python train.py --n_layer=9 --d_model=640 --n_experts=24 --experts_per_token=2 --d_expert=464 --d_shared_expert=0 --activation="tanh_gelu" --moe_layers=[0, 1, 2, 3, 4, 5, 6, 7, 8] --router_score="softmax" --normalize_top_k=false --routed_scale=3.46 --balance_loss=0.00157 --balance_bias=true --init_std_router=0.0335 --lr_router=0.000318 --n_head=10 --n_kv_head=10 --head_dim=64 --vocab_size=4096 --norm="layernorm" --norm_place="pre" --norm_eps=1e-05 --positions="learned" --qk_norm=false --attn_scale=0.125 --tie_embeddings=true --parallel_block=false --init="normal" --init_std_qkv=0.0271 --init_std_o=0.00639 --init_std_up=0.0271 --init_std_down=0.00639 --optimizer="adamw" --lr=0.000714 --lr_mult_o=1.28 --beta1=0.95 --beta2=0.99 --lr_head=0.00353 --grad_clip=1.0 --warmup_steps=273 --schedule="wsd" --decay_fraction=0.82 --decay_shape="linear" --final_lr_fraction=0.0 --batch_tokens=65536 --seq_len=512 --doc_mask=true --z_loss=0.0001 --train_tokens=562300000 --steps=8581 --dataset="wikipedia_en"
Below are experts of layer 4 (counted from 0) of a mixture-of-experts language model. Rows are named router (the router's row for the expert), down (a neuron's output weights, with its number) and show model dimensions 512-639. Each number is 128 + 32 x the weight over its row's rms, rounded and kept within 0 to 255. Numbers have three digits each.
After each expert's rows: a language model's description of what the expert responds to. This comes from a sample of Wikipedia text that the model never trained on.

# expert 13
router:206128192067133108094113125149116170139126092087145116141128122126127140059081106109147160176080161132123137161157105192167154056078087107150060124213158096117096132123109097174132147108130136113122103122136100097070117150158107190129079147156156109121139140091139113130142167093082134108150137174169129168169096127117160186106169116099119088144081084133195126091152113150118121094146
down0:119150118167121113194186110092098120137152167139099149080183130111118148164171129171100142155096106147098183145122161069080167138133119172142162094094089124106146130143090101086128191160162159118104082082056159125097084084153145095117102114124188129104100105127141128171111089121096180038181101096126124162135159098097076172146123100178121095156179123220145123154177070078124078132192
down1:137149135171169149163106096189128111157196105062113126152156125091163127177114169121091147161108226149088152116123206148172132091179108159141144154170138054086126130161095097057128101110097109116111111147137195122164149121146091167078065140084138127123148053156183101151151162148092108086077108129148101165134133112114123130156126126148092164122100081130158059135112060173126110071156
down2:109159145067154104125130127118094204081141202118102118101116086114141121171102121061173131106118136185209204099145108099112075086116184145127084162127169130196085133129135111097142162173088168104114152196121110134101116132132138111110119082061081121103108132091171079104154098184110148089106150130189112164041087070113132129096152171124126163154094107133189127087127120185129113106153
Mid-word letter chunks

# expert 16
router:078125101065134165100148160154090108072077139157158161103147097147152109133104142175149159139168081097083105139114162170110108118117129161146165153166088154126121179124063141126145066108134108157137137175139168134093109153096154196134114141129080181151111162087124038175151118116114133122143127113157142150131109128105102116164183145131142146128137146127122109165095177120127114149145
down0:151093135133166115103049153166112150125156138094121153111052112096137111134105130139114158111160126189124142152133113156132119070172131147103123144129134145140131102151148077140147107125099104198187178161100159108092077113132110141134107143126155129120136114126174180117074183124120137103117191107097059153066103153136145170133153159101109105124099130123155146148065074087125203175155
down1:172140165063120073070159093138078156090149102071099124139147091133148074178083122162096138074158121097096161141145126104078097107109128171171143124152135102133123108127131104191114104034141120188073154129142151085145123134090166127193139123171130109142167087116046096141146121101129151113131117122141167146107136107139107137088186110163131140150122158149129125192093084109180105155114
down2:168151100087148100079154124163077114116138098180106116167152137134138084132178161118159132135118139153090155115107143115167156152151137163129118164091129115155126162149126142096129146169133077132076175142111155117127111147105107120117132110141139131142169142109145108079135101144110142058063186126090090135114155101182091129127105096174166111137125103168116140151133114123125087150163
Coordinating in lists

# expert 0
router:175145118118146129114078135173118145101106177089075133151132125174125160110157180106118197099177146187122192177099134062118133165160112132015075183161075095131156101105162162081093151133148121126113142189084098203122137138151064152109094109113121163149193123079132152134149151168079112120110125095112114168144134126135089122133171029168095102118142075131111111148132068133069136131155
down0:130130142113164093111136079122173128116096094140155175177199212111153148049151165159136154150100122104134152098092068034130139181116163069088163156130156059132154139130147117181128113158134103094195101185094174167070109116125112133172130217070132130136151171110142099115127135172125138089164119089123118139152112099041079135162135091071120139116133065116101091086136104155150112128120
down1:150102147099084191081143146095117134176137101045170094105123121129108102080048119139132109122131160076126079110075126176118140109042148131155162102106159167186142081128164146155116049147149132160110119107164107097115126132115163126102150035153122147167133119116146077154119114135159125131118133119171105135092160131160194210103138083093213170169132173129194125156126117119147106123111
down2:160153099106103168155110125116145114097119119065061102160075128152130145118104115113119137131150091118148090111099162103129162103152147164131149114146123163168106091146065137125136121150116135106206124085065082127094138175149191095161152123129146104147155188087144138156144142129142112073166190133134153141104132134117036138100188069103136123110140118110125079132128093061139076183125
Clause boundary punctuation

# expert 1
router:150110105112162159206154129154102109132116168145094080118165155129140124089094139151171156116126088131161103133100090167168147174173112113047093135161154148134158143116080134206126092066075083126131135108121115144094149125130135147118091114105143106159073108139106147068137110084095069139156128122098175157141155180133086096045181094159156116146133095083144098146148160093109116117132
down0:101074113099175094116152117139053075142172150135088104140087159155122159088092092164065139114135094167126081153115163125182143146130130177060176145138112104125120160123160129113134095166067086124116166092147110157072068123138115112123167090101130187175134121100118099198116048087118069120162173068131116075072076081181124099105130094131070173162155124134103105115141143107143127095150
down1:083171143120169186167095094099149124109150199164160154102184168097123056153186184203135091154120105100171137167107196083081122142113140115084066083109143118086130148122114115197133153121121111106166164085132174175094151100168099158096180126144155123115121093137090214139091111175156109110213132086131158148109142117099122125113067088116104143120139119066141149161112157121155108221132
down2:162145131193071119197168107107102106170109067145142131135186127126113094115159123137135124120155158118122061111142128127138182124186137118205078121098139094144122123178158190056164141165148173089126039128172168111098129143114116137144141084107156089113123085113138151068125163142093102155127171145139119119142139082112161115136113105127168197123105139144117117186122155068129136121178
Digits in years and numbers

# expert 21
router:064070204102098164171122174170143123136125095140130141189159160099065127177158172134146167093144102123139146124199131094104172123132157129173137077152129106097138146183162064206116174113114140120144111157204140125124125147148124137116107197105088131095104145139151101160121100125074160127159067187081091180115194111113123104112112159162089120159146121174156156074154063163094131188075
down0:169059105103161138144170067107079152055095160056106100101141129130171150110142087125141120173183132122078128141133209121079169109146168085170139142102111148161087136140105123108122155117116178136106098140074152151077073131130124158109123124149146143134080099139143116126111098093141169080165135141100076158189106112116143137140122084109108152087186172121119207142121179097114090140099
down1:125158089103095113114162130173137101137159158114148147072172110124115115093174143124170131112151144106162194112162116133139091163108113100131077115098131065131128050146074109119145138152155128156126071125109113136111127166087173137163118172166131136079135119121217121147113136119131096123126165120118196145121167054129088116176131075151134100085160160143137159081143153236097169099127
down2:120133120135123120108195166097152105143092113076143102100114094145134103137155210094158137118185040180126157131109109121109061067173089122110117155152163128151157152125094071131152157163161122091170134126112189191137136146132110136141105130145119106128131082141115138141099087123161149169072135136150130146169140097162097211159134093119127143169147086150086142174106145176085138187145
Verb and noun stems

# expert 12
router:089144119180120076115043131158184146145128166101097162073123182115149190098097183103129145113176140098095150193150127105122108121084137127096150128133125172110142091123113148170138161110117171126074109139122089123109066127168128152120098121099105164120107118092095171134127111131138167104174128107124142084141145193122097094163207140119066157097070149113134135126163143131117110129080
down0:146152132110085150057084139101193129091081168120064077116134153114160146173161142177130121049093217163104116111077116186162116183138133085108111181106147127227148146095115124165115051097167106083104082161136138105099147093113117096123132169129130151097164152129048132211093163113098110087071119110143100136173052072128134084154109124107127128068106105071067102139133169116124128109115
down1:173117138082103169165169118112150094157152229135137126146083166151167071068076109123123118095142171120157114156083128153093124144083133124164129171056126151133158088073129148144145093169141086102071151132112069083088095070104110139139116136141088078124134091127214142117173125167101138169101133166116095128135185167171135134139103115117139128146078131124130089052149141146171138096048
down2:132137138105128135138207094178129120160142162093098139095111192123091127120145126129078123088132151128113127239065167116085086150128131064157190119140140134138114166149106148061123137128133050135093102135121101136144127164095195101108120073109096145142137090150127112136192132014113140147043152070093090137098160151020157104113155120148138171105117157163123191126130151091155121082133
Everyday verbs and phrases

# expert 22
router:137098180164173071105118104115166100150103146150079140177140099095116164176158159098122143144088148153105054151097136167119102084117124167170063174147113137099065119125153077183121086125133044103139117110115083108139089106074156118108118155123167152114154136125102157124063088097133162117072168145151130168092136142167124121162092111108125059108105163145167096136110154150129095117176
down0:123128127168114082105069109088105095123104141117124140123163153107105113090160062098133133115185158142141118116150080135157160152116139138094170090154154139156120113129103156080172190121094180123113119100073137133116141151218116090125110144118162164134150088170098148066118104145066105164089135106060097153149129181165117093149137156114120084102073122103112145187173115101121092162116
down1:071119059107195089142147114165193184107064149124103132105107171134135087148138092190144113091163163096139116103142116142078126109132135148091125154162132101090165207176156129170123086183177062161155067107078091131107051176171110165110117143165127127071134159125140154152088134075174091165149151147113133157162133139116129068086114159121135163055093107176113076120104160150166059154111
down2:070136055078128098147141162086071204161113075125113197104119055137104095146088123150136113178115145092123113072134192112101132118107130143146138161103111128103163152150105164207132116107128150120105083083157108129100091133084126139076144129176152078094100111140138095123118114144131089147223120139114101109131150141107126157128091137123127167083100150082134162150142135116188134149045
French and Romance names

# expert 3
router:096135157117109094080159140122092139123152136160107109133100128147140160122145144117097048096109137124102123149104143113123099166145165105128171146068096143104108143199141070113065113138126110189104088099136165128180134113159136108134231140144121137139159046147089123156186163125141115141106128083146114104176117122117044097130170132122187197077095077127051152105095120172167100144196
down0:138110108160166115099093141117152176171104119101120121140113155138152151136139106066116118161184106128115115116131140100062155134123177132134127132134130123109162110125163129137174084109127174147093113121202097156183188072107071160069119147137150115137087105116176105181104164189126149141103111120085106107123164140148126157122137115131148085113154154133129138092058138146145051158120
down1:035166167134124142185120136100132108129188138089139064092144108060130093161143133133181122171130116164156166114136164126179165150151137069170096098076180143121100098130067099127118178135174155190133145134091149095110092070142103129126137104144096152158111093177163096164076108176144126136071101117143191164210105185145150158164152120106111158088159136103069122088136139139101183180138
down2:128154130086151137173196191126043123136078122115113110107109128133157145180100126180084126136103109148102138093108134136184187135171094143129096114169112119118159090135172111036105131142187140106167090124121119116134123088130134125119122108101128136131108117107202129146073138166122061156127165164137128144155152157084128122118170119120041105151115147158088133105151145168119154122139
Sentence ends and headings

# expert 10
router:163150113114110132079074143076137066201165094151122157051126108130120122168104114159156132127146100139117193161150108089054114127168115159152190136096128127158146169106096112129149140143154146088190107128096074117149101135098198135169096096146157144114140128095139091162133073119139141071151189174102148185092164128075202112126121120166133114161150143108068158097100149110109132098133
down0:092129122130140159054132184094176126062130167106170170124118093141139125116055127107151122148113111083170057140056118124039145100131134090146103095163183211124082163129157092138137082098152102139081173093125132155148113094152182111134117141150103099123135182107125123145133131144116187158190145181100132091128106120149185178111118135094085200108136121150105172141105146155078165159091
down1:158135060191096130138074120089143097164138110141109082145106137171131132132120127142112117183149114117135146159155176091160110142155184090088168105095148116145091093089140137119131122121069114122129106115131090168069083106101194125129158021168158100138120124113114137167149108130165186164130128085172100071116144158072160134133144129114171174158120120167094176108112041096140100115049
down2:138117108123148056154124119171136079097127085089126090151012158107139131106142131063128142157084115112085099091149123141101178213164113092139100094157124084162160121097179059154131083105071125132064124148126141134102121180170160172169140188116117106083121166123154135125121129086136116120123105161150125136116141153145092112115114088089097131142143146122154133120149181101099105119115
Math and technical words

# expert 7
router:136142113098122109081106131163090139130109107158119133159136044141079133149157137116103149189077131173063169120163153133191106141149180144100147122139139131148097148061162073131081147137114166153151152157130138162088073124154092118106110105114151104201158110147170165130084092133093136153084094090219125166130152067088071121142114124121142114145191104198161082173149098179141171116083
down0:077165123141065086097155100097133158154109147101137138101146136111105101178122043159121122101138111212153115099131174115151122138131148130122079096169199050126139121235129141104138200140164146149184166068154112135071150125208138083152145094144091117098074120156184105106108161150150123144127185095163078146070125063165119114070145057096121078110127075154130110135055109130130105180179
down1:100114127114140171141118115105113120096212118036170113118136183135125166119079134171094114147105118127105143167108122104179108132143096134131162067110118099082110050134134072185084142116138089153147132099143112134026096116143109154151125111113125136096106146139179087169155091120156144163101118110138111139176119142183192139177160085139117130151113137103148144173123171120116112162138
down2:099135127131120105094186128150085147124097121126140129128112071161098139178082102162128131135181157147185090086131085117110143154140182117180092158102159152069096135109147167158148121107152163119152123123147118122175152075153092106119107173153128141130099096130090080105202118160102139142118180120139137139162163140135194143128151067099126113117097133150136164057160110169123139085058
Proper name continuations

# expert 2
router:112138114127107150082160096102116167154173076067155168146105161097192179169138197066145120143072152153132099084129123157080115158123131122096140123199110153119157144150176152185105144192147170099143106115143063134116132076121124165063104180123118156087039203135115104136131078134136113114135108126142147193116149140138187150129107120148161125085131123142159095116123099146120192129104
down0:162161212120130167127117143163124186149104099084136102150110106127165095084130125094120188112163109131090129145106111151170141117154135124115116154099147137111160131147103132129145196129136148150158197116242221121147188127111086132128100091118125121104093140128141118111126126140143188074182108140104083118105083102075151068113103149156100134060093040053049118109127129159152106131162
down1:094123163122053111088133078133106119140164121204146088155135134136128166075100154137154128140079092132096123046152120182066168133121093193102136182102121130127083029108153137141131139175140072108100141179101079151152170167117093101155099137112126081083172162114107162068143054141165179200152152122184145129151110124098114147092062120083154083146183065157127130132152122082092118141141
down2:104125148124112209107127109153169166149136167122151087126081223110136154130084157105114124118123205122129134106092111185129224097087110076120121189158125153112143170147091192135125120088156161143107107116142172144145150116161126153160116121163081119170095110121079152160182074133043083090166130220167119080107060202163163183107159107166105132059136144121123140096114126138085121110162
Word-final suffix pieces

# expert 8
router:103117090146076113148060121108137142132104117147164128147116088093138146072117134129108123157100113068131136147177118107102084146076100126166159131135158229153180080139134090122173069143158141158170151093083078097092141155116126144117122120128152178112136134118101117103135119081120159100116070149122098096106103137127125100098133107081110158168106179102155146135132137099144142096098
down0:097199167118077156116152146118095119105087153141110181141101140162101132096125104107125138129091217064097090203129137173143033126097125139115058144083144134157113155141087144153137129120172183077129166153125118117100121160163144123144145093069128106157148124090086128140113127144115172154147122133135165122113092091161102181145156102148096096156104142167128154173173125168123129143118
down1:028129132153129108141183153102120091114069050081129127109108201137102127084103094114155152121121199155137134108151060116168040146150089173115118120090137171129140115129059187122113144117131121136116123170126089122132172110215129149111110116108077159128171090110161140106122131134170140087155139188124118114053104131107142118137106130188106168164115113148125168139125174120145136163125
down2:085120102127184180100134169114113093147164097119144123122133190156153085107158186166109133140124093118159137104132195156166101100105147084208169127142102127145128068123179147101121114127181182129121133136150163087092149166129133150198135126097141162095121112142128202121096119128108086109131132126084186123111106107081159142142164124111166136127134155063154099116164154170130101195141
Sports table cells

# expert 20
router:133167092133118124150110116078121136099116143160043123107115164134177093164128136125186121184089062129151116184152196116168149139184126136073157140139112125115121113132113081131146188124140114146114132081160127138113123150113149116145104124105118172084096124076155170187130126131087106098120132119125093082176149121099137033109152109160120057168091128117121126158183123155134182128176
down0:114141107101076170111160158089082109098151184146106144132094095131091143144172093179099143126107090155117126167120124101090128070153120137109139126098109125119121160125100173132124183107120172113135107101184161150104175094194126131149125097143121121155057069082151182142112124127175130108113127093166078116105134088203120120134112060181130102117140154117129101114161179108128120117197
down1:119118071172155126104176138143092139208146121118129130156161113122144059126055122143105118063123112115198174123123099175113161127108070140192184142115165109065170185171150142100119079165125131138137122193125135134131128165135104082075138065122154145210131069129085066079108145166154131107148172087135131148224114120088118113140134115151157132102097108164134145105082119178148093064212
down2:120154145170096164132174108079170132100160112157131128092171137130111101154081161099155141127148137171104136099155127145147136108105149122135122090130167135125137087161151109181109135193102105166157211140103114111115106079090096152145139136121108143099137137147122120132086159146111097108104072185137151179177193171135103140079135091134142171086169157100124105129111090131189086100125
Media and commerce words

# expert 18
router:154111158110112143150140106148107130202086145173174120104148162154119098160129046162127078091125128146127095072067140175164186122061117120164117137131139105092153142162112100089102127097169116095119186077104136137098119091072069054151154160165105102141078128117120157110088181111147106157071139129132152090095077108147102117169088170111169148157140149103099106184184156095168124088165
down0:138161136112125087110138183163112091177121158136136123109157110138214144087136106140121129073144107129089157103154097138111130177160120110086072135090142118152131097165115123104112204098112070152104094164095132149064117095125089170171116125137135153171147121167159115130092148095096078169145092087086157142109142136175132129163151158095118141111160103181123116099159126143138117119118
down1:084122186127132111104117140114142181100106143108127107079158133120067059117153154130135164133075137154128107156138134048120074134180130101110112128086129133124131052150147155155108134133137138072157138056181111117124119129094111116117131139231160149136042162110155147131111146121075125117137077128184170143088138156134141149137121141076177094149137040121137099033102088145133142171151
down2:147163126136148109187139148132155074120112121126159121110156151137127155110115164107101130152091143118094141124140157169126125107131121064188104135134170096135093082186119162183106125171139165186147117130176151130074114098145139175106130133090115064137124155129131126176130201171163119101204129124158199124124153176080102145142150173184165115138127102112160160142111091126142137089126
Infobox field labels

# expert 17
router:199133158095157109152115127087166170086114155138179094119091182114149104098104155063107151093125120108078125103051098127097162144132100141146087172160145164110194156127083131135183098091061120140111149096113075119142132177111104092123146155147076131111127145138134212092166159113141152116156093086097087152123115154068120084099146140138107139081083181144092155091044154134112146183143
down0:168149167124112137185163160151149130148144076122138154109099146152160119155100185150120112118128079146130141149108148106126175149075090121138176120132112082150160093166122128106118161103131132172115117159139139094066129076103129124151168063110104105101109084138096083085101122104126098085155124160159090159169116095132104039159131067179124028120126143114091189122112083137154122120135
down1:169141134040118140176185145127069129150142168072124134124131059134127101138100140147130100176121122172103191110143169109168094106108082113086105138140166134094101139101128159061065139121173150131114140022154099138130129128105113125140139030151057181147112118155099055059171076111109118111157207134155118137104176153114154122098125067157148176144135143145112072151140080163154081093123
down2:135155172157124192106178193124085143154036125139138075106108149125137148104118134164103122104145177111129161175166169169129134085100120140161196110117126079066090176104081117138166144081115140111125100189137120090128084157134123169126108119116121147081095121140102114168146096064087172108109094104080113124203096176089133071186107107150098144059098132100111095139075155141158080153117
Quotations and brackets

# expert 9
router:118126085130130153170138163122127212111167130149123069137131132114144072068111117166108101076130104089124161111109174160134112122134181174108090145136126108137153120101142142146119119128131148121119148170122123081180088116101120127168124096082111141108104094144189157119142088119147127121112120149102173128128150142203124156161091169134131116155121093096144160088122121148102071131151
down0:136142129138108160163140079123107131065126100180151128114056132124124130139140119140111115099122165102112116053124083142125166102127125074065103144082131109101129108130129160105174137179125171108051122121085111105151118154147082142116138165137087125085118144075131170059139116142122143115157145171094129118160096131141100187041169145143120117153156124107156131103107110120162095117174
down1:111132141157145121165101140110040081151114165110153118137163128117102128098175113189110106096124089079130165093164111136154059069124130150085089133164175073135116128128093134053064139177122173173078114166144088108114087129189133129134140079093123127204108098165107175103101100097074110133145195124179120114121100124160104100151109084180189168116098107091134155156167108122123109135193
down2:101124143103085083068116102118133052151142093070118115160182132127127216124184166169172126134088200188152190128141102064077105121120102128074134098083104140176131125082120176151146111139144171157119114135144119175159162078103124047132120136075122141153143180114088133075158115172123129146193156124149162189127145133163127116129153077120075139068107153152145117156116159174122088099169
Taxonomic Latin names

# expert 4
router:079094110168183067130124066075071110118147186118132167135137127070132172136153190118168143138094128115090095147143130154119110102137122165098146158146132130153151069132134101116095118137186104145060085161119186118170114107141140082156100126185178152111116106109160140149149132134118167109127097132170141113122176173173161213111086090138122102162127096156153088134113101119078109160110
down0:120152098112098105125119189095079095149107086178098133128138077120161089182169077149105122083113067098147129104114085146162067164095068102111164133125129158160181121092091123131108137130092124122106156118113107131136109089137139105193149148142104081102141175119082148118172137129163155159145137105107177160112142149140098115075133103159101177140049156117102076130116173100145084144158
down1:126121129132137130160128150134093122177070112139071090098194074117181103150142167151082136131152132130086159133122095094161112066157137129119085136143161089179067104157096143147141132123143123148103101172123200149110148164203096108186128175126141167116152104129119099068114169179106116094100118135138146169115112172146164191138120091171144101078151097145105101185105150067126151177123
down2:196148101132124073100140156110098092118108166091071194091146152138150108115084164124087102122145145127110139125142074112137170187074151106106158149087114109084118148072120202176120097154105117132117103134116119177120103122183150140098152127203087151143117140087128146145162055091112104104155129158169154156166214132206122111091144151139137132107062130160126110101121152102183058162187
US politics and titles

# expert 23
router:111106096155204086103058129145153134104157108060216132137152075095143180161094146137108131067155171123124133193119085084176164108087123061145109148105154132159132154104175107106128058133149179092056111103119102146184140147136129126090114131138103150125142141089096094096176132105179160161122160141207098171151129164149060127063129150088145112158140172083152072142099160105091132121076
down0:109097141137129080160115123148133134050186134177129094089188105116161167136172101137144118174174138148162144125135105143129140121107075135148119136158124144169139182154169151102098111148138101172070103115088113133119121169141103077161138178095177131129144127155120111157165174115151135161161095107175183133136112019113102092103146164098114148142123076144119154132092092118131203104100
down1:135144188226145037074156144075123160109137155076130112131176125149191066083064145147105122142190078101139104183107143143122085150211109156133112152121093139118065160133128093153144211086127165149152185141168156096129143171076092100112142110130135076105182140107238138167122162114120153160119071118087106183130126177153158107169153145130118152116142131183125114177185110165167132117120
down2:138120122140139139180124117100123115151131091117129095097138142122142122131136156117152112097133085103136130157121170170177128066166091154114121134172108092179112140155149144183133026152140149119139167099122117127108090079098100113102133196087041125178149091107104093137097065106124082120137099137202159136168152069165139101097134091153095124102150088084139073155082136142084150103110
East Asian name syllables

# expert 5
router:147144151089094117129173168129151070125112142179145172132130178080033149148164072075157151109178136165143094095109131132144127119116124120159112090120072139121129151216110138112141182182143097107072169114101129154102195085189170129099106115114171111198134127109194122112069124169146107141125199149150112123086153074131174173142105166105087101113119111066150173141130163185121151114051
down0:134119117153128145101128167108097168097116074083137161077089128162093152126146128188107135217129123176080088149101152191149136132138137112141143094137139156088131198115131119177095092120103145071173061195129134122102188127171147079096137131161109145117165102155169113136126116161148122111106070112141173101116145132129031168075165094114141122172135100145114084133128121153141168154060
down1:142138121118105162156181165087179073101127113156132141162113126144101096111090142139138122109137150134146109098138122168149090169143135137117168173076149146126160113080043092175131110157104137165124171155103125200116046085173118183143128155131088143055148110128118136138113117072106116097152129149146116128133102134082128105118159086142087107155183120133090095203157131141151151174109
down2:119118084150116198118132141132094055201058125122092130103184180108119099153116143128109127041141139083165146178154133103162115183154148148128133140127110126136143151149178158157147097113121098141118222137139147164103136183146101119141128097108105099111120127110111141132122124133116118119079135098157119145081120157061154136135078161116122096099132131170093153050144138127114135125143
Definitional opening phrases

# expert 19
router:141125148097169160180127118113157114126132175113097110073120122125171175143147120116174113136162137141112108075171125096116068119174171168128154156099146133144153116133087104172193169135117175099163069132143191173164162122159127129108105132132152105174149175140072099152090122189040155156165096113165156150147117144077112217158070102127127148103134119124183142089121133088109168100148
down0:121153097129124092114148144141163220172103159101159116163120080099175075094090139113143138070153132211189155082116129163120085113138151162141155153137157102096179163105163118108103127112134132146114138125089161148107144210125109172133114141066100102085144120117183175127111128077125148108091097188060125159122122123099113173187114154203130056092181101129095134105118146158119167213133
down1:191108121148119159092205137108129080126102097158077120167126113118134126164155120046137130159137126129152107150152116130120143187068132139191122152127111116083114094110142131136129117179129047211131091063124094108111192143165019121066123117141149153150098122133085111176116161125130137163115127113131111118138152150127100128139106112174124175120073155151122113121144150108156063051138
down2:084196088144137149091217135196069129105177106172171134142153134132143089142101181107119134104184148162158111175143089180121119169144147102196121093113139159070156113107140129144116122085087134143128081152102159103075147127154130178158129130112149080108094160121117144142166106137075127087097048129135122224090107157100136139123121106164134098129180047112127123149109133067124185159141
Slavic and Eastern European names

# expert 6
router:140147107130124143128117149138140129148159144159102137161164086172168059109130138136102136120116110121171114078112143153164135175132105092148080138157131138120126138163130124093154125178110093151176115123131095081112106127135101114087124102157164079110151125119120126096120106123135108153089077081112124114182163118119146094104145173091102117132185130144152129142150094101148144106115
down0:078136108162125141118171109035091119149132100116117131092107175140157084204024036135129123138142168116117152107075132191089157135106086140102118123097137133142126107113167121170136099135129093090091108120117161095122144116174147147128134188132096119149125096084157106117132136155148162140168119071208151115153115151163151103133131121191120143128118126133084127065101040103135146140118
down1:087089155129161115142201095178141129146112147176104138146116042159111079135204158100094116110135172126072034138122172126142166157144150161099133120177063139112138106154191098122117187154128161143122190127116151105131101080086093188102129132115082080196126138126128112153133145104158078173170094127119118128184118106082068132160151151117147166110132091161102083175059137154124139099226
down2:163153161117148117150155153192121048132125193141164164119139142127140212096098173090102125144121138082086094140121152141162193173121191127100116152105095120102113150077107137175047111136154167148056128082210129125144209128235116109074129154137149116065119072142106132126188068174093139138163129170147122130130156179182179182165081158156158064131140165154139128132131165113135180132097
Season and ordinal words

# expert 15
router:078112136175139099140074058139151063151139114105089149153159121074119089144144092118127129184155185126077127137104153158158179181116102164170125088127113160109126072101080118123185136051096173101177139142144125098134138144189091107124136090171176123152138165191120153128173083099141144102117045135132116122165091162100168078092067145212137102173131139145135087185139044095090125148140
down0:139183108082115047079176189126095138110161105144131149114155174137093088126118120149142124090178104121141152078174174187220195155097135107113132125127139139064110143177154131157098181132118141116144142120124134134122130139129145110042144087111119091206102117131068115120186136096148120072085067131150112128157171136107083099119179097074091138122154088131103167180086101076138113138093
down1:118076132167097146107148127130162165142104109059152140152104141156168096143076061122104171106141125135125135178180111146071141167188119113116123110136140142206118123140142141131139131160103095097165127142086177111148145123075077110127114130136109107151157106099151142107122085188200173159104148195091112135117120190133134115165128125096113104132113070173118140092099175170090133120121
down2:183095129158061098144119169099103142112189110076161113069076151139098063149061108150136139141097115138120085081103153165086165094155106092114161176125174158147128139127187117123106088168130165104101128090077099104114088081120162146097115122174129129089168150147159127155131136114146134164175101139097067134083162141165126103106163097007108137117157124112130211140123124133127126138101
Nationality and place adjectives

# expert 11
router:139112131153157110069120105128112164099157109146079102182088140135171097173107137169103066139133084135117127136119162089077175135111171130080128132135115075107083117157158132080124143102188105155153111106121206112107152148175143077150140150104132101124150132181055151153130133129154118156200176137165150111205083166135153087180130157154112114146124163173150119215097108156167053173176
down0:098118164193067132102151139118156126139142103125112161119092076107128164153150147078126140059107178135170115139143095159110097110121127123138084080111147151129119186105091167156128187083115139123103092163112168132143133145099126140119119135193143048080125153123139158140139055158114150124057134156147118141144097131159145141122122110184123113177165086122116091090153123098116151143119
down1:132107142129119133138139199101163136083152150192105094117109148131106121118102162152159126172091135087142063125132181163141133132132130100139165086116151117155127130110161115131113103129098137086144150102135129099128098091105175086115102178143136152080114156136111175123149080151150113166100101112183159107144091146135084099100144134100159159048087187159203066155159161118127166135087
down2:097177136121059155086144124174147103113121151025135116170192149107194108160035123138149111210147095178098132103124133158108095116158098180137098170130135089116156112163095130081132137127152087145146127160167156180125167121095149130153151037116115100105163093146202053204175117050138161161108102141136097150151159157104120136124136143151104169148134134103088125149152125157112093126154
Table and list separators

# expert 14
router:124146106110107145158150123167128132085102154132127084184104151128170129129104151111103205210116166071099106128139172134169152099143094159113108173135105129145118127085130142173150132064134156149132104120125167070103098124107129153132034156149168214149129118097145105114150125171073124155115093161114111159164146186103119148091132100216146092141103132133144119118168145112095131096071
down0:146132165141098124144107084106069165130149114068166088132098158113134142138161128146129107166163114141129129108141126163119145125134075093101090080098147114118103153195112107084140090077091094124141143129230137098134104153078111114130147202137122078150082116160118185110111140104165103131038122144100137138104194124105128154114159081152107116101146129108116105115117121067155095077149
down1:192110128128131170098123111108129142105155114123109137139147127139157070078091136145116137080184109172137117164124113098193197112136079159160141089101074146133152160097130112121146165139143092057119111152154093109193127097089083164108138107142178153111143187133066141124145104136123166123098094105111174100137137141099150102096090146102145093161212124099110119128156103164130121112119
down2:131127087135198135162117094165064148105133141054079156144118095135109159129127132209105110154077144173102133119142147144095168114160109088128056114158136166145146152162160177156119113160089138144127193160125142125128070184105124090098137179159184087123124105111216137085112144180112113161166171078154110142144116173148073111143132100203125135140150141124133130116155110121181095150160
Single-letter word pieces